{
  "n_experts": 32,
  "d_shared_expert": 0,
  "balance_loss": 0.0021,
  "num_attention_heads": 4,
  "vocab_size": 16384,
  "rope_theta": 10000.0,
  "init_std_o": 0.00849,
  "optimizer": "muon",
  "lr_mult_o": 1.18,
  "lr_head": 0.00429,
  "warmup_steps": 200,
  "decay_shape": "sqrt",
  "max_seq_len": 512,
  "dataset": "wikipedia_en"
}
Below are experts of layer 2 (counted from 0) of a mixture-of-experts language model. Rows are named router (the router's row for the expert) and show model dimensions 0-255. Each number is 128 + 24 x the weight over its row's rms, rounded and kept within 0 to 255. Numbers have three digits each.
After each expert's rows: a language model's description of what the expert responds to. This comes from a sample of Wikipedia text that the model never trained on.

# expert 12
router:124138157179104146136140093169191132189097150103096052113156127166148136169106071125116111097118111161135128151136146134134131117132107150130100138140136122131164146111108137128134111156159129139122111139122119162118114125135143150143124139101093127111163106159146122102113131150129156167132135108113106143075101154168108138125157146115105129161109111097130125150092158109136126141133119091138138152120127120123187150158153148151131150120091127131094139121114117170108093138163146112153127132170157140175152114087132181119152104116156179119101127133123120125081155115093134126085105152132179092138103126123110127101154136075131118072134146137136096176124135124143135130145154111111094120145125116138079161155162109124129119149160116147132121146175122120090176142120151
Description: Common nouns after determiners. Common nouns after the, a or his, such as years, film, season, team, University, album, usually before of or a comma.

# expert 18
router:129152113131105168167103137130153129099086125134103151112150110126117191150176117139145116129163076135154147143081117108118122070110111130145132132108164127150082158131139131117143140107120158115088141160154154123129120081093156160158091152130139095168090131155121141155139130141113142127151088150112123110158132181156138089124160133113117104127107090121109183103123123107151130080150188132091103141137113128121087127100156145142165108116135138164088109132101112162110147122137127168126169147115158128091160117143167167122170127088124155113134116107125155121101130122151127138145130126135140124121089093108128127144137102085107118094130127149139117167104100127176112109119122118136132121146116117111131096133106086118100140147141155114134139101151091179127199147101134
Description: Months and table labels. Month names and table or infobox header words such as Source, Pld, Total, Country, Born, often next to pipes.

# expert 8
router:132136154121084149123109155109136128163120121102101151134121120118089144164098113149114119126158135125135119123114145131108116109138135146144134130107121109167142121132160126068181126159131118122086165139135111085157166129143169126191139141114089129136126107152139078145118080146114139159145149154106136162092117142146151118148162189120101113135144150109151180164136080127138099144126133138129088126097098090153089125144135124170144123130097157128131130163100137143117134167151094141173141163150139138108151117116113136118131122121142126118144076118071163122076104123147161125136109136188146132134101080161127099140142151103102108097140103165140091158139121109127115105082181112124121136172092154134101130149114140127133149121104152185106158146119123142103162113129162
Description: Articles and blank cells. Bare space tokens in table cells before numbers, and articles or determiners like a, an, the, his, this before nouns in prose.

# expert 21
router:108105104105120132101127130123138162112103106128122109158148102133127138162113107134142132115131117119135099140130130142153088097106158128151125163123130122156094149152124125128135165139164154087144127145116126097178124095141126162085112161106111115137117113170131144117103143148153128128156108141112125124147112122121076104123154134095143081158151095074148161139084090085112111095095133085072174168121153115158115117130158131135124126139097146143149130137158116111149128196159116106133147132167148119100140126131124129133173093117153153074126166099101138081131129136175136163125129106114126114142095092157181122118129128114155115129134144162137110177159091122178130126089102115097116160154094115095130131138170149106127161142142163138130087133126116148081174095096143
Description: By, as, under. Prepositions by, as and under, as in Succeeded by, written by, known as, plus nouns like century, player, director.

# expert 20
router:144109076133127169137114111140152138125099122092090123101156138126118139177106117157124097127144139136115112138112130169146155029086097142139118095097171090153125125115092166125132111108097132099119140131099123079156118109128119141142108144100109107149134154091136098102154137162105120121137125117129159119143130150179104117102174143099135075172141123091113136130101114103155103152112093118138149137156126137137113144135102143175110094127136136125119135151120166119114135139106100139153186121151105113112141149125149164166138141098145137102162137108126161092126131116131147143146115128095130071144108096109144114114144112100163099064106128151130101121178106119137131152094140167115140152144107121116097078122141111098128114154135128159160121098114081133131158120125179
Description: Word-ending noun pieces. Completions of words and common nouns inside names or phrases, such as -born, -ical, -alysis, Council, Act, Group, birth, Unit.

# expert 30
router:177105138128123165128101152133160109148082101169135136135192133162098192111151125115108111116161132160159114137124086184114144108122128142135128131138132121145095105139154153104122144171140168162106195145121147159148165106116086099138125173080109137121133129104133112178142130125165125176191124121160094146131091152121168150135160132135162141136082083093171154147119111100105106131119144126145161131087123145182138115140151149107147124109138170122168124128103153119126156134131107114114160116162172124126166148121108153090150108134113100131154137098148158132130127116152110100142087128142103119135111114120126098122105145108141115129122134144115096131134102111113103144117097133115129144141126163152124136145129131100108123155096135084097105079165153115115152149116111
Description: Pronouns and relative words. Pronouns and clause-linking words at clause starts, such as that, which, who, he, it, she, where, usually before verbs.

# expert 24
router:101095118118158137130091090099181117124127138129134112102131187110123161113135171145157111042173157151156161129161146152115129111070119146167128119092118084146119116125107141095119173133119123106146139157110122099143163119100101141130127132087095095148125152124148107166169125133131108168168135134125101156130141127139163145077145155087126134115144102113156148077185137115165121148162159130123113154131096137147152118157147124152118144111117125143171114145134147132144154189116135159198138173159090105121146142104117160122111119101135126126151124127133202111108082137124121120114161154135115098155155112115122121093124146127103129111090115101134113152130128147137128112124122141111135163114131120134159152152110112109135135130161121104126100084139099125152138121138134
Description: Mid-word letter pieces. Short consonant or syllable pieces inside foreign or rare words after a capital initial, such as ch, at, ap, ab, int.

# expert 2
router:149086110164143139137123107128164105130164097089149092128135152147090136122102126121151101108160125135123100131160131142093121094113134179162163129122133131161157115117080154112124114144133161139142111129122070113141128120097123128125153132081140142121138138187153106143114106148129100162145120114173125160122109146084150139121147151108164109127098105087164115175122151140104128158082155109107146152136124146131126092115139093147115118120127181092150157162157087136071142137108110093167125132155111127122155120098092157133111109135154109097126122115078110110143110124135101165125150129109096104147109104136151091113116169127154118087109143154094127143169092104148130140128136164086114152173074169113140078125125132109100123129100135139089141095158129142104123114117167
Description: Single digits in numbers. Single digit tokens ending years, scores, times and chemical subscripts, often after 201 or 199, as in 2017, 1923, 3:34.